config = dict(
    n_layer=9,
    routed_scale=10.7,
    router_logit_norm=2.0,
    n_head=2,
    qk_norm=False,
)
Below are experts of layer 5 (counted from 0) of a mixture-of-experts language model. Rows are named router (the router's row for the expert), down (a neuron's output weights, with its number) and show model dimensions 0-191. Each number is 128 + 32 x the weight over its row's rms, rounded and kept within 0 to 255.
After each expert's rows: a language model's description of what the expert responds to. This comes from a sample of Wikipedia text that the model never trained on.

# expert 23
router [103  82 107  82  71 115 126 142 155  68 119 142 123 162 112 103 156 129  82 147 157 106 117 210 131 158 102 167  82 156  76 145 137 119 156 113 121  85 138  62 149 138 136 113 176 169 103 111 117 165 124 169  56 131 138 117  71 148 144 128 131 114  96  89 125 116 180 175 149 139 120  79 150 127  66 155 132 148 115 119 105 170 156 172 113  93 117 178  86 147  38 134 123 125 135 149 125  86 190 127 162  97 150 104 110 115 164 117 170 166 101 139 120 101 134 132 105 147 123 175 127 156 149 182  79  80 123 163 107 148 113 108 116 141 133 106 147 136 162 112 112 130  43 172  76 139 148  81 155 127 154  98 125  68 107 136 133 107 112 161 100 128 131 117  93 120  81 142 128 123  99 126 103  85 131 133 127 123 104 203 144 107 137 126  95 189 235  85 102 144 213 159]
down1 [ 84 148  97 109 138 116  92  85 136 127  96 158 164 174 124  72 157 115  92 118 186 132 178  91  80 195 136  82  71  86 111  89 147 141 162 114 135 104  82 166 107 125 128  95  89 127 106 136  97 144 107 121 128 145 140 139 128 163 181 171 153 119 106  76  66 132 142 114  61 142  75 118 196 167  87 112 129 151 124 140 137  85  78 184 160 111 159 108  99 125 146 139 127 155 124 166  80 143  77 129 136 114 162  96 125 105 172 121 164 103 106 125 143 105  97 155  99 126 119 127 117  69 124 192  97 162 120 116 121 115 157 148 162 126  70 162 109 124  56 154 131 141 161 119 113 127 157 102 129 168  55 161 240  93 229 158 121 113 148 103 114 185 105 117  88 150 110 148 127 118  76 109 120  93 139  89 178 140 130 118 142 139 131 139 167 122 155 109 165  82 120 110]
down2 [ 94 113 123 140 114 153 142 112 169 183 157 116 105 161 158 131 111 119 160 176 110 170 119 113 146 183 120 153  87 115 101 130 186 138 102 116  70 128 157 135 173 106 115 137  92 107 144 163  75  99 122 178 108 130 127 100 146 130 110 179 143 107  48 106  91  99  96 150 147 146 115 113 116 106 155 217 116  81 140 130 149 185 101  42  59 188 151  69 115 115 180 104 120 145 176 123 124 130 130 106 127 138 126 194 130 121 130  75 149 150 189  73  67 129 160 142  93 147 111 146 156 146 109 158 128 152 101 125 100 111 135  68 149 134 109 129 136  87 136 121 116 101 121 178  79 153  89 151 132 106 115 140 172 132  88 145  75 105 149 136 161 143  74  76 102 104 107 214 172 115 124 183 142  99 103 104 154 146  91  99 199 169 141 179 127 138 137 138  86  88 131  78]
down3 [ 65  92 146  98 133 124 174 143 156  86 129  82  97 159  91 163  96 130 130 107 104 165 183 156 125  76 141  83 145 144 115 129 144  40 166 115 128 133 154 164  88 164 188 144 108 126 128 126 107 104 121 121  89 134 110 122  75 140 109 139  71 119 135 198  77 143 105 165 126  86 153 170 181  82 129 125 158 141  85 145 117 123 105 162 132 165 121 131 130  75 157 111  87 111 125  94 172  79 116  69  88 141 134 156 157 150 111 116 151 133 163 157 171  79 174 119  69  82  90 142  97 148 147 126 125  74 111 154 103 138 153 179 125 128 160 151 121 134 193 127 130 157 141 127 144 132 146 168  87 139 135 155 118  98 180 158  73 229 167  74  92  64  90 122 110 122  94 110 110  83 130 158 104 130 159 107 110 173 117 143 152 144 136 109  52 165 148 109 100 173 119  61]
Description: Passive participles after be. Past participles and similar words after was/is/also, such as known as, served in, located in, used, built, and "as well as".

# expert 19
router [122  77 115 125 162  94 109 169 110 144 132 117 161 146 106 128 107 153 149 120 133 117 174  99 105 155  79 128 127 107 117 103 122   3  88 207 128 107 164  95 142 110 100 117 139 103 179 162  66 136  83  94 131 197 159 149 101 134  64 196 129  81 111 128  72 118  44 141 108 145 122 137 144 158 124 191 143 164 134 134  92 109 134 142 117 118 113 136 184 125  85  67 129 137  85  83 135 180 141 153 131  92  48 107 152 136 114 155 167 178 152  94 133 163 119 107 139  88 148 165 115 154 158 133 116 129 167 153 140 153 136  96 154 117 169  94  94  74 134 171  78 145 152 143 121 145 173 117 168 136 119 128 150 101  91 110 155 148 107 140 163 113 158 126 110 107 136 141 146  87 176  81 138 139  79 117 198 115  96 114 163 188 127  92 140  81  69 137 142 174 141 158]
down1 [ 76 180 127 116 114 146 136 141 150  72 131  44  98 125  79 100  65 135 123 161 187 120 177 125 169  92 131 179 125 129  90 169 151 131 184 148  76 116 110 167 123 121 156 117  86 132 101  82 206 141 136 149 114 126 127  93 141 119 169 167 108  84 170 113 130 162 134  79 157  64 161 166 112 143  77 187 115 107 141  98 132 191 114 101  69 160 137 106 130 124 142 133 115  84 100  96 173 210  92 179  99 153 101  63 115 118 131 182  82 137 105 152  95 151 147 126 112 115 107 179 158 168 136 139 121 133 141 141 157 105 167 135 153 103 157  99 142 104  71 126 112 105 117  96 138 152 101  88 184 168 166 157  99 115  71 126 143 110 156 119 106  76 121 101 124 119 124 116 167 145 136 104 153 112 155 152  83 120 140 138 109 105 147 143 213  90 168 123  64 149 125 180]
down2 [129 165  61 107 114 142  81 138 133 146 175 104 155 169 156 178 118 132 154 132 138 121 110 160 134  75 135 110 158 110  37  90 117 168  96  97 119 100 170 158  64 106 118  83 106 124 139 110 107  89 167 153 127 104 168 126 136 100 213 114 102 142 121 137 105 114 114 155 141  95 128 125 147 138 119 127 139 169 119 148  69 100 129 121 208 168 125 149 106  66 116 158 110 133 185 158 132 145 168  78 149 156  90 101 126  55 125 142 125 176 149 192  44  86 109 146 137 161  89  93 148 140 143 157 135 111 170  70 133  96 129 116  98 164  81 126 147  95 160  88 138 106  96 121 195 164 133 172 115 138 159 101 119 138 169 112  89 112  94  72 114  87 105 138 146 117 134  71 210 153  70 147 118 137 105 106  99 150 136 160 145  90 104 107  81  83 123 178 154 139 127 177]
down3 [113 199 130  98  97  86  95 154 142 152 130 145 177 111 112 138  98 127 225 142 152 206 117  70 140 120  60  59  95 108 127 105 127 100 120 120  93  67 142 145 127 165 158 110  83 112 118 162 149  87 119 125 138 119 162  46 101  99 123 111 143 134 163 139 131 160 173 106  95  90 158 160  98 138 110 188 132 157 158 187 190  68  97 158 210 144  86 107 112 144  93 215  84 143 103 124 153 151 111  64 143 119 132 121 121 109 144 117 109 110 136 181 115  90 128 114  94 179 105 109 113 156 116 113 156 138 139 122 134  85 117 131 174 146 128 165 119 105 128  96  95 115  91 111 169 133  99 160 150  85 136 168 109  77 191  77 101 132  83 128 107 109 144 165 136 150 114 120 200 119 111 108 127 125 141 207  90 123 121 176 140 130 100 127 124  82 151 167 120 143 153 118]
Description: Coordinate and measurement digits. Digit pieces and symbols inside geographic coordinates (degrees, minutes, N/W, decimal degrees), percentages, unit abbreviations and numeric tables.

# expert 40
router [152 143 170 171 170 117 134 109 142 129  73 109 157 113 141 163 190 119 104 181 116 163 135 126  82 174 120 108  61  88 114 152 129 122 139  93 145  88 144 131 107 134  93 154  95 136 166 153  95 117 158 219 145 144 103  84 134 103 200 123 116  94 153 170  99 129 115 138 105 152 167 121 150 115 153 137 147 111  87 122 104 125 107 167 181 207 162 121 155 135  63 143 133 105 113 169 131 103  97  56 122 132 172 117 133 105 129 124 100 141 128  99 175 146  95 127  83 143 136  76 113 130 121  91  96 152  76 106 162 123 172  70 113 143 111 114 138 177 112 141  85  63  42 153 190 105 156  79  87 149 150 149 105 103  65 143 129 173 133 160 152 143 121  88 116 152 153 120 121 100 157 142 168  77 193 123  93 120 167 119 158 148 152 174 110 138  98 109 149 182 195 180]
down1 [ 87 139 165 115  75 159  97 150 106  90 156 140 142  94  99 111  93 124 157  85 149 126 128 105 159  78  72 143 147 138 142 112 155 158 145  83 116 135 178  77 197 116  96 135 102 167 143 184 105 134  86 102 147 110 102 100  98 173 147 166 141 120 123 168 190 106 153  92  67 105 105  85 173  97  93 136  69 135 155 113 110 111 171 138  91 140 169 195 119 123 142  75 138 165 120 145 141 167 130 133  92 106 130 171 147 167 105 127 149 184 136 149 147 117  72 139  87  87 188  66 167 140 118  87 117 132 151 122 146 119 100  78 104 152 169 111 101 144 122 105 202 164  68 114  78 172 111 153 127  92 171 123 163 147 189 132 155 106  64 103 168 123 125 183  85 141 110 176 102 211 115 154 143 149 115 114  87 138 103 106  97  96 139 143 130  94 175 177 106 142 127  96]
down2 [134 110 120 192 137 160 121 131 119 159 145  96 146 161 167 174 101 130 166 139 126  75  82 101  94 107  75 107 133 129 107 117 162 113  98 205 163 142  86  90  94  75 118 116 120  79 112 159 101 175 106 145 156  79 138 123 203 128  99  97 112  91 159 143 105 143 112 135 141  73 147 116 188 158 121 135 114 156 162 192 187 171  85 107 160 177 139 108 126 151 134 170 127 172 126 132 129 142 116 106  69 103 218 120 130 140 169 157 153 113 103 153 158 101 113  91 145 139  93 155 105 112 115 130 151  82 162 118  91 152 115 140 126 114 151 127 194 166 131 161 124 147 144 139  88 168 112 118 211  81 107  99 179 119 169 143 141 124 173 109 100  89 194 176 129 126 118 140 117  85  85 122  91 111 104 108 115 121 104 169 152  75 178 187  97 172 195 128  80 124 173  92]
down3 [136 181 180  93 214 138  66  66  97 103 162  83 113 152 200 105 109 126 140 120  73 130 159  98 128  87 107 132 134 126 123 139 175 161 124 131 141 154  79  76 112 134 196 150 102 117 167 156 149 214 136 160 102 146 162 170 149 176 140  96 140 167 156 125 159 145 110  67 112 150 120 133 160  46 166 168 120 139 159 185 127 123 195 119 122 107 158 119 108 178 134 161 155 157 144  63 135  72  78 114 106 149 126 168 103  97 183 158 155 132 134 139  94 142 129 143 121 121  96 150 186 127 128 112 139 121 108 147 131 100 110 158 118 149 146 152 133 188 138 158 122 127 152 134  42 116 114 130 112 179 109 126 117 181 158 140 150  86 137 137  88 133 104  97  96 170 109 117 135 126 112 125  64 148 154 107 138  75 120 131  98 108  91 132 164 122 158 186  92 120  43 147]
Description: Prepositions and have-verbs. Mid-sentence prepositions (in, with, on, into, from) and forms of have (had, has, have), like divided into, had to, there have been.

# expert 18
router [128 127 157 102 155 124 103 164 121 111 167 152  99 146 115 122  92 134 112 109 115  90 192 131 189 145  57 111 195 139 131 121 152 120 162 116  95 135 113 125 151 137 175 167 139  90 156 155 105 102  96 108 109 169 146 113 114 125 133 163 144 109 115 117 113  69  74 137 103 148 120 117 112 162 159 112  99 133 180 167 117 107 110 146 126 152 143 160 116 170 100 168 139 176 113 109 132 160 137 140 147 157 100 137 129 135 156 106 125 123 157 114 160 166 107 108 139  87 131 131  97 112 119 124 144 121 180 131  41 166  88  88 139 125  95 196  37  85 158 156 136  86 121 135 142  97 189 135 168  91  94 141 137 224 116 114 159  96 118  87 157  83  80 163 128  63 106 137  90 202 118 161 104 177  44 143 149 145 174  91 114 179 195  89 120  88 135 106 186 104  63 128]
down1 [161  83 100 113  84 109 176 182 109  84 142 151  96 115 155 137 116  83 118 165 153 115 153 118 138 163 120 102  60 157 143 103 151 130 170 131 102 172 143 168 157 134 100  86 153 185 238 131 112 131 123 129  66 207 122 210 164 105 139 113 101 162  80  95 120 130 164 130  87 127 144  60 147 172 109 136 108 104 137  88 100 126 139 181 176 111 141 107 173 135  82 152 127  94 109 128 116 152  75 157 161 157 141 112 126 108  93 155 104 125 178 171 140 175  90 110 174 130 147 124  93 142 148 131 106 188 136 119 147 151 122  91  85 131 152  91 119 140 132 142 128 140 111 100  98 118 104  97 134 122  59 171 116 135 148 167 165 174  93  64 101 177 123 102 100 146 102 157  65 125 142 110 148 104 150 144 111 180 120 108 140 124  61  77 157 203  87  95 130 157 140 101]
down2 [138  60 170 106 113  86 116 133 108  95 146 178  88 173 108  93 104 161 122 135  81 146 121 149 161 107 152 126 123 116  85 185 176 155 138 102 113 152 163 110 130  84 147 209 151 174 144 178 127 145  77  96  79 134 134 148 113 192 148  95 111 205 202  94 100 146 121 140 106 143 138 150 132 133 164 117  97 114 189 112 113 153 116 118 111  99 115 136 119 140 121  89 138 179 131 138 184  26 160 167 189 168 150  71 166 110 135  76 165 162 123 117 148 129 165 105 151 134  75 130 137 130 167  81 139  95 135  81  73 119  96 117 128 158  88 123 152 117 122  96  50 125 164 115 127  50 111 137 104  89 141 139 111 139 112 106 114 141 135 146 201 167 123 165 171  79 129 131 104 145  92 144 108 144  87 166 114 174 100  77 108 149 165 159 113 126 126  96 159  88 147 137]
down3 [125 154 115 181  68 125 111 156 134 153 151 192  88 150 121 180 111 152 115 129 103 141  93 145 130 140  92 168 108  83 110 129 108  71 110  87 156 162 169  90 164 124 136 157 191 101 107 119 183 154 142 195  92 146 111 140  92  93  80 123 143 114 103 156 130 147 160 139 114  53 139 112 188  92 147 142 176 137 128  95 111 144 172 116 123 132  64 105  80 132 168  83  73 135 178 128 103  75  79 128 104 130  87 103 194 133 126  80 151 128 154 160 165 105 118 172 163 162  88  80 103 140  62 137 112 158 134 120 144 166 114 151 123 123  98 158 115 102 137 147 175 144 116 148 127 109 165 137 158 186 134 181  82  67  55 170 137  89 165 107 120  44 131 106 114 173 118 135  98 140 115 157  76 146 143 117 187 109 153 143 147 142 147 110  99 143 142  54 139 150 103 161]
Description: Line-start list items. First token of a new line or heading, especially list dashes and infobox captions like Coat of arms, Location, Single.

# expert 3
router [147 157 116 115 119 164 144 144 157 141 108  81 125 151 161 113 111  98  51  79  75 100 126 153  83 105 145 152 149 151 153 162 133  81 101 129 129  94 142 135 115 117  52 192 118  75 109 127 191 173 122 140 115 111 116 151 113 138  75 134 189 105 112 128 111 116 125 186 104  97 119  86 134 193 123 159  95 152  82 110 127 190  76  91  82  59 101  71 107 124 168 171 154 100 143 160 169  96 111 113 160 110 139 112 201 149 133 134  99 125 111 134 113  46 152 158 105 155 109  82 152 128  67  90 132 132 182 162 157  54 139 121 153 119  96 191  77 187 143 160 100 128 136 169  95 154 109  96 153 152 144 138 120 166 163 102 152 117 125 133 147 154  96 134 203 138  94 158  95 145  78  87  90 153  90  99 133 148 120 148 165 111 181 127  92 133 108 130 152 111 109 109]
down1 [140 115  72 121 199 232 119 136 157  61 113 185 102  70  77 204 164  93 129  65 126 131 164 133 123  61 114 123 166  63 120 125 103 152  85 102 117 151 130 112  99 135 122 176  90 142 168 149 122  80 138 134 144 110  91  99 162 182 127 126 131  97  72 128 127 119 149 181 136  91 111 116 158 178 140 136 192 120 164  98 137 107 120 134 166 119 136 137 145 129  81  84 146 124 137  81  53  96  95 163 157 121 189  71  98 113 134  83 156 203 127  86 174 100 124  96 126 155  94 124 127 146 146 119 168 135 141 118 111 103 184 151 124 152 101 154 148 119 149 117 108  81 111 166 107 122  80 140 162 113 162 105 142 122  97 144 136 142 186 157 170 103 148  81 106  98 128 177 155 146 157 120 132 119  88 114 163 119 100 123 163  95 117  93  96  75 134 190 158 144 120 129]
down2 [156 154 130 112 176 148 127  95 168 163 127 162 122 120 188 139 104 105 135 124 184 143  83 112 121 109 158 109 178 116 146 162 121 128 111 109  90  96 123 106 126  90 127  95 105 178 137  91 144 119  73 156  97 140 133 136 149  98 145 154  53  75 116 155 127  86 152 196 124 113  89 135 121  62 123 123 134 128 111  80 119 117 157 102 127 113 110 173 157 147 107 112 162 153 153 149 135 130 155 163 167 113 118 122 134 156 140 157 111 109 127 120 123 175  49 174 135  76 113 174 126 123 112 128  98 177  99 120 185 150  92 125 123 134 192 133 199 139  71  89  87 172  59 184  81 170 109 130  49 110 181 150  99 113 154 116 108 214  88  77 162 116 187 140 221 131 153 124 143 119 103 108 133 166  86 109  82  88  90  73 131 125 106  98 110 131 130 114 136 158 126  81]
down3 [114 116 151  34  95  88  56 124 189 107 170 184 134 105 195 138 128  78 128 157 115 172 104 116 114 114 167 105 104 121 162 163  70 127 111 120 147 107  94 130 124 112  87 103 165  90 171 152  91 138 105 125 102 125 117 143 125 125  97  87  83 222 147  73 145 158 156 140 169 183  92 162 121 176 152 201 124 153  99 112 138 172  88 163  90 131 145 138 116 102 116 195 126 122 117 108 153 135  94  75 134 154 107  90 119 123 100 186 156  98 170  90 138 147 135  44 125 156 148 142 119 130 132 146 124 116 192  89 140 122 186 154 136 122  97 123 160 149 117  90 131  96 122 143 137 111 146 111 133 158 119 124  70 126  93 143 150 135 127 159  68 148 100 128 179 121 181  80 137  93 120 112 145 105  77 139 130 117 145 180  66 141  71 123 171 152 109  94  81 147 183 148]
Description: Hyphens and range dashes. Hyphens, en dashes, minus signs and slashes inside compounds, date ranges and scores, such as mid-2018, pre-production, 2020–present, 1-0.

# expert 6
router [168 168 103 127 150 112 136  93 123  77 172 114 175 118  92 108  81 136 204 139  56 103 156 141 106 104 144  84  86 101 144 128 134 161  83 150 152 123 115 169 118  69 154 184 108 234 117 146 170 131 145  98 127 200 136 143 180  91 147 141 181 161 156 162 127 101 165  96 129 175 162 100 153 160 168 137 107 125 135 121 165 124 122 142 150 148 167 145 184  75 136  79 160 111 120 108 138  88  68  79 141 117 109 152 139 143 130 137 100 117 137 110 116 178 114 172 166 198 118  93 125 155 136 108 147 110  88  74 176 104 138 158 147  94 110  98 109 140 113 143 107 168  95 136 197 132 135 107 142 194 162 133  97 131 178 135 129 135  97 154  91  88 158 117 121 143 142  99 119  76 119 125 180 132 130  72  91 111 191 105 149 138 104 128  89  69 124 186  95 140 106  73]
down1 [103 143  93 137 121 154 133 143 147 125 155  93 191 154 159 146 157 120  95 157 153  80 134  93  80  91 146 161 123 188 138 171 148  95 129  92 127 145 158  65 159 138  91 165 153 118  66 124 135 156 135 173  86 149  82 106 119 168 116 100 163 121 108 156 126  98 134 167  62  83 141 126 144  83 134 169 142 104  78  58 147  90 134 131 139 157 116 152 122  84 197 192 118 138 124 109  84  63 215 163  84 148 184 169 139 136 127 173 165 109 104 196 143 136  96 136 122 118 100 119 150  87 147 134 161  84 165 155 114 129 148 127 154 114 184 116 152 115 129 126 110  86  84  86 115 109 121 129 129 180 135 137 121  68 124  87 104 109 160 208 149 128 141 101  79  67  88 103  92 153 178 105  99 134 140 122 123 122 151 125 110 203  97 158 101 129 132 104 121 208 102 147]
down2 [ 72 125 190 129 141  94 152 122 136 136 136  98  70 101 105 165 157 117 170 161  61 145 103 181 152  92 146 124 125  96 172 113 161  78 178 122 112 145 108 116 148 148 145 100 156 146  88 138 173 163 107 179 135 180 107 116 144 128 121 165 134 100 135 151 139  79 158 144 140 106 120 137 195 134 145 149 141 122 138 126  98 153 111  82 111  91 171 107 161 188 154 133 151 121 119  88 165 143 118 120 135 130 151 133  90  90 149 111 124  84 145 162 134 195 145 141 136 173 142 187 136 179 182 154 149 170  95 121 113  97 135 129  99 123 162  65  99 133 138 153 140 163 110  82 115 137 133 118 122 177 160 142  36 175 114 176  83 124  60  99 125 156 116 154  99  67  88 172  35  78  85 178 138  67 123 168 137  68 111  63  81 140 140 127 115 152 134 150 137 131  76 101]
down3 [118  96 133 154 164 127 165 157 179 109 105 134 145 114 111 116 114 113 162 120 182 117 120 129 112 132 126 122 100 120 183  65 223 158 152 158  97 140 114 111  83 116  84 221 131 164  88 111 169  96 152 160  60 162  65 139 114  99 162 167 114 117 139 128 153 102 182  89 165 156 192 180 121 122 214 107 142 118 133 100 133 107 147 105 132 140 156 128 132 108  81 108  87 130 101 210 124 172 115 134 131 130  74 127 123 194 157 128 149 174 123 142 119  99 118  81  73  56  72 151 111 154  78 134  98 117 137 128 160 131 151 109 123 154 125 160 181 139 132  91 135 117 125  70 146 156 151 223 138 163 132 136  76 129 149 136 124 119 105 126  64  80  99 161 107 133 145 179 118 119 145 172 114  82 112 115 164  91 153 161 165  92 135 107 113 137 157  96 113 171 138 137]
Description: Coordinating conjunctions. Conjunctions joining clauses or phrases in running prose, mostly and, also as, or, but, while, although.

# expert 29
router [151 177 130 169 113 183 141 136 147 114 137 131 184 147 110 142 179 106 125 118 141 103 108 102 127  92 183 166 119  83 141 150 155 125 141 154 191 156 136 110 134 114 167 141 148 131 118 145 115 103 123 155 145 199  96 125 111 152  71 128 171 115 118 150 129 127 142 166 178 143 130 148 178 113 138  78 138 104 133 117  96  12 105 112  99 192 110 180  52 115 109  72 116  70  90 127 151 167 103  80  77 123 128 106 105 143 151  99 184  84 128 143  98 144 163  97 112 112 117 167 121 184  78  87  85 148 127  96 121  93 192 169 125 149 122  97 101 118 138 140  76 125 142 167  99  99 143 117 144 177 100 142  98 104 107 149 179 147 110  95 131  53 149 146 121 136 131  90 147 122  95 149 102 111  97 104 112 197 125 113  99 115  70  39 157 141 102 168 106 114 195 161]
down0 [136  96 124 210 121 138 164 111 150 118  79 156 133 102 125 106 158 172  75 136 163  97 185  95 135 166  98 164 175  95 232 137 179 139 119 150 132  90 113  60 100 136 110 116 124 138 105  76 123 129  97  74 137  97 159 171 166 153 105  89 152  92 102  85 180 162 125 158 191 154 143 163 117 122 182 127 151 125  84 110 133 103 112 126 154 106  90 105 126 105 161  79 165 162 110 151 109  83  93 193 123  74 112 154 170 128 109  95 149 184 102 124 176 132 134 120  94 138 168 161  75 126  90 133 158 133 113 150  93 137  88 116 100 154 112  76  56  99 123 202 142 136 158 136 160 152 117 125 107  98 119  97  89 146 121  64 163 157 117 119 132  94  72 124 114 152 104 107  91 133 172 141 157 130 107 170 100 145 133 156 140 155 127  35 120 147 138 151 159 106 169 105]
down1 [141  84 155 135 109 112 122 142  77 138 133 156 142 127 111 136 121 189 120 133 127 107 168 120 157 131 119  69 113 137 103 118  64 102 122  96 140 131 124 157 160 148 164 158 109  49 141  76 117 127 104 117 112 133 102 145  98 110 115 129  79  93 199 102  63 174 185 121  41 151 156 167 148 132 140  85 122 121 120 134 107 127 115 193 152 215  96 108 134 177 115 183 148 158 100 130 178 123 122 116  46  93 140 163 123  79 130 211  84 127 164 192 127  74 150 158 100 139 172 115 159 110 121 111 141 162 103 163 121  82 124 154 112 125 121 171 156 124  88  85 157 126  97 113 145  78 154 156  94 174 153 135 139 123 107 137 140 193 159 165 123 136  88 156 133  84 153  68 119 150 135 144 126 108 159  94  96 138 183 122 128 107 115 123  94 181 129 108 218 123 128 181]
down2 [ 96 132  79 132  67 111  74 137 142 104 130  83 130 144 184  91  83 105 136 144 130 160 173  76 138  89 123 149  66 125 183 133 168  98 142 151 142 112 157  92  46  86 107 110  80  76 106 108 124  82 102 141 100 145  71  94 122 104 111 136 163 140 105 155 128 143 163 119 181 126 180 107 114  98 139 200 186 135 139 161 145 144 133  93 132 138 112 123 123  71  84  84  80 182 179 104 134  78 136 157  31 164 134 178 123  82 145 105 124 111 111 150 135 132 111 149 108 126  60 126 134 136 133 110 108 137 109 161 120 133 162 104  88 128 150 105 117 137 103 206 142 134 133  77 117 115 134  81 187 206 111 114 121  73 110 148 129 128  99 128 144 122 138 157 111 159 141 107 165 137  97 135 189  72  89 214 152  75 126  95 131 128  93  94 111 122  98 127 134 140 101  93]
Description: The word to. The word to after verbs and adjectives such as moved, due, able, instructs, forming infinitives or destinations, plus same, must.

# expert 45
router [132 147 143 118 124 142 172 109  74  78 119  83 161 143 143 157 145 147 141  87  90 158  85 103 107 128 146 117 171 192  77  64  79  12  98  92 151  65 108 165 136 127 142 141 104  85 162 180 105 106  98 115 114 189 134 138 142  58 116  99 116  97 103 101 119 115  88 132 142  77 119 163 126 129 175 113 119 109 142 123 100 169 131 181 125 143 134 146 146 140 118 130 148  61  94 153 142 137 146 185 148 176 127 115 138 167  96 101 187 218 174 170 184 156 108 136 128 150 176 139 164 165 125 141  89 197  86 128  87  61  92 136 127 133 175 131 142 121 129 145 182  89 126 137  82 102 105 130  95 103 125 161 125 103  90 167 127  91  82 141  82 112 136 127 165 142  87 132 105 144  68 131 142 123 148 102 147 148  86 171 122 157 144 129  64 143 124 136 157 131 155 110]
down0 [162 152 111 147 133  92 101 184 143 140 174 124 192 146 173 125  63 128 142 136 162 122  71 127 118 160 113 156 120 176  59 119 167 167  87 126 144 138 146 116 123 145  99  67  99 127 152 118  80  77  63 150 118 147 161 150 154 177 131 167 133 126 133 190 101  62 116 107 153 112  53 121 124 147 154 162 131 124 175 118 120 147 124 172 117 164 140 184 123 182 115  48  98 122 151  47 108  82 187 120 132 197 153  82 155  80 120 106 102  99 122 136 162 118 105 171 106 102 133  34 114 165 113 161 132 153 130 134 104 148 130 152 148 175  90 147 157 117 147 120 153  91 118 120 138  89 163 131  96 102 169 129 116 148 135  73  71 142  88 122 183 104  82 106 125 148 186 110 116 134 151 120 101 106 159  91 159 137 103 164 130 164 146 113 113 107 143 124 193 180 103 127]
down1 [132 137 108 158 137 145 156 166 203 112 154 125 129 168 116 170 120 192 162 141 127 119  91 130 121 134 151 151 144 122 167  82  72 142 106 136 145 151  64 150 119 130 145 131 149  98 139 113 181 149 147 126 133 143 164 113 134 137 105 103 186 129 124 200 122 153 102 131 143 137  37 112 169 181 166 133 166 185 118 133 143 134 109 160 149 135  90 122  65 155 100 130 162 149 105 141 159 126 118 105 128 155 156 159 101 159 106 106  95  55 150 164 149 162 130 103 204 163 125 117 191 128 136 103 136 154  92  96 217 151 153 179 103 102  62 108 115 152 117 128 138 126  80 139 131 155 136 107  88 161 138 192 135 124 142 172 110  98 142  94 163 108 142 108 164 104 124 141 118  68  80 169 173 137  75  86 130  39  53 160  69 132 128 116 119  95 173 199 148 107 132 123]
down2 [122 123 166 150 166  85 104 139 176 163 160  53  89 156 150 132 145  69 134 110  80 108 148 147 138 100 101 134 145 172 165 161 152 144 157 123 175 130 160 174 126 111 158 146 145 190  78 124 167 128 126 100 158 135 134  97 130 138 139  96  74 153 129  69 131 122 183 120 179 140 180 135 158  93  38 147 129 127 126 149  87  83 123 173 103  95  88  88 134 136 106 141 185 191 128 159 137 133  98 109 127 142 159 145 144 102  44  71 121 119 117 105 121 142 109 132 137 150 121 152 127 156 159 115 110 193 154 111 143  88 173 101  69 114 109 209  81 148  74 116 124  86 159 118 163  85 176 130 133 156 116 164 125 137 139 175  87 119  78 145 138  90 106  76  66 145 136 140  98 183 140  97  89 126 154 129  83  69 135 142 133  87 174 114 140 154 108 138 161  60 136  98]
Description: Quantity and time nouns. Units and counts after numbers, such as million, years, months, days, century, 000 and number digits in populations or durations.

# expert 8
router [110 122  96 122  95 118 146 163 135 115 201 129 149 112 167 128 162 164 200 211 166 108 163 146  66  97 142 198 104 155  58 150  94 136 155 146 149 128 128  93 109 134  94 134 106 101 147 174  93 130 115 119 115  96 104 142 129 109 122 105 139 130 148 174 146 128 164  88 132 135 113 134 133  92  98 171 136  99 119 154 103  91 105 132  96 212 149 163 136 118  99  83  99  75 129 152 158  97  75 129 101 108 120  87 109  41 130 158 138 207 151 116 178  76 109 124 109 178 106 174 160 161 187 113 173  81 109 202 123 133 122 127 156 126 117 189 124 154  97 128 125 146 109  87 124 192 116 133 128  46 183 135 114  57 152 110  81 143 133 127 116 100 145 124 125 143 131 123 139 137 133 139 115 123 155 166  89  59 104 121 158 160 145 109  91 149 167  95 177 130 182 137]
down1 [135 134  76  90 134 134 140 166 194 148 134 154 143 153 198 149 124 165 135 141 105 116 107 130 101 154 133 172 116 107 109 130 118 129  87 158 116  80 166 128 178 132  90 181 158 113 137 188 148 135  55 105  85 122 115 157 124 193  54 137 167 123 141 172  92 203 132 101 155  93 161 100 144 156 188 126 138 104 100 122 170 114 165 113 110 152 128  93 141 120 163  99  69 101 121  89 150 168 157 117 125 111 107 141 138 159 119 122 148  80 144 159  64 119 105 145 118 121 121 112 145 110  97 150 194 112 136  90 144 116  98 105 115 107  79 166 131  51  77 136 117  72 176 132 162 124 103  77 107 128  85 105 158  82 100 188 138 109 198  96 112 106  59 121 114 132 152 139 170 132 158 179 177 130 167 126 183 113 137 144 160 155  69 129 155 125 183 148 109 135 148  51]
down2 [137 128 144 147 121 109 135 145 167  93 119  83 150 109 153 175 141 173 122 110 102 111 189 151  96  94 131 129 142 179 125 139  93  87  94 124 203 158  97 129 130 190 152 132 181 146 141 136 144  95 111  71 135 177 103 149 127  97 141  88 141 154 110  64 160  72 144 112  89 113 144 141 148 132 104 140 144  85 144 141 153 100 173 128  89  97 145 172 118 169 153 169 112 146 143 123 116  89 166 168  67 129 105 124 130 149 131 128 122 158 131 166 144  56 148 118 106 140 150 100 116 111  93  98 183 135  99 124 191 149 124  84  76 164 143 166 165  74 189 144  80  86 160 102 182 128  87 109  77 136 149  97   8 151 134 117 107 167 117 124 183 153 112 133 108 190 145 169 117  79  81 139 130 123  73  78 126 172  71 134 149 108 103 167 132 101 128 178 148  79 158 148]
down3 [118 151 129 143 163  81 113 118 121  80 112 130 139 172 106  68 141 100 112  56 187 143 134 118 187 166 103 127  69 156 173  96 113 129  57 140 128 144 146 132 113 109 115 129  65 121  62 179 144 153 163 119 108 112 168 102 105 159 152 138 164  77 192 167  98 131 114 184 100 176 131 214  99 126 156  79  88 105 108 122 118 147 168 140 146 120  78 123 123  85 139 120 209 147  69  85 159 145  98 115 167 143 158  97 117 135 125 137 157 139 124  95 207 126 131 140 125 134 145 139  93 109  80 101  91 130 127 142  88 137 116 142 129  84 124 169 118 131 119 166 120 114 125 149 128 124 141 174 177 126  99 114 102 135 157 108 138 121 166 207 120 100 117 148 117 129 209 143  59 137 107 107 117 144 182 155  97 169 152 112 120 133 195 145 132 132 133  85 122 122  89  28]
Description: Narrative verbs and particles. Past-tense verbs and adverb particles in story-like prose, such as out of, went on, said that, moved back, due to.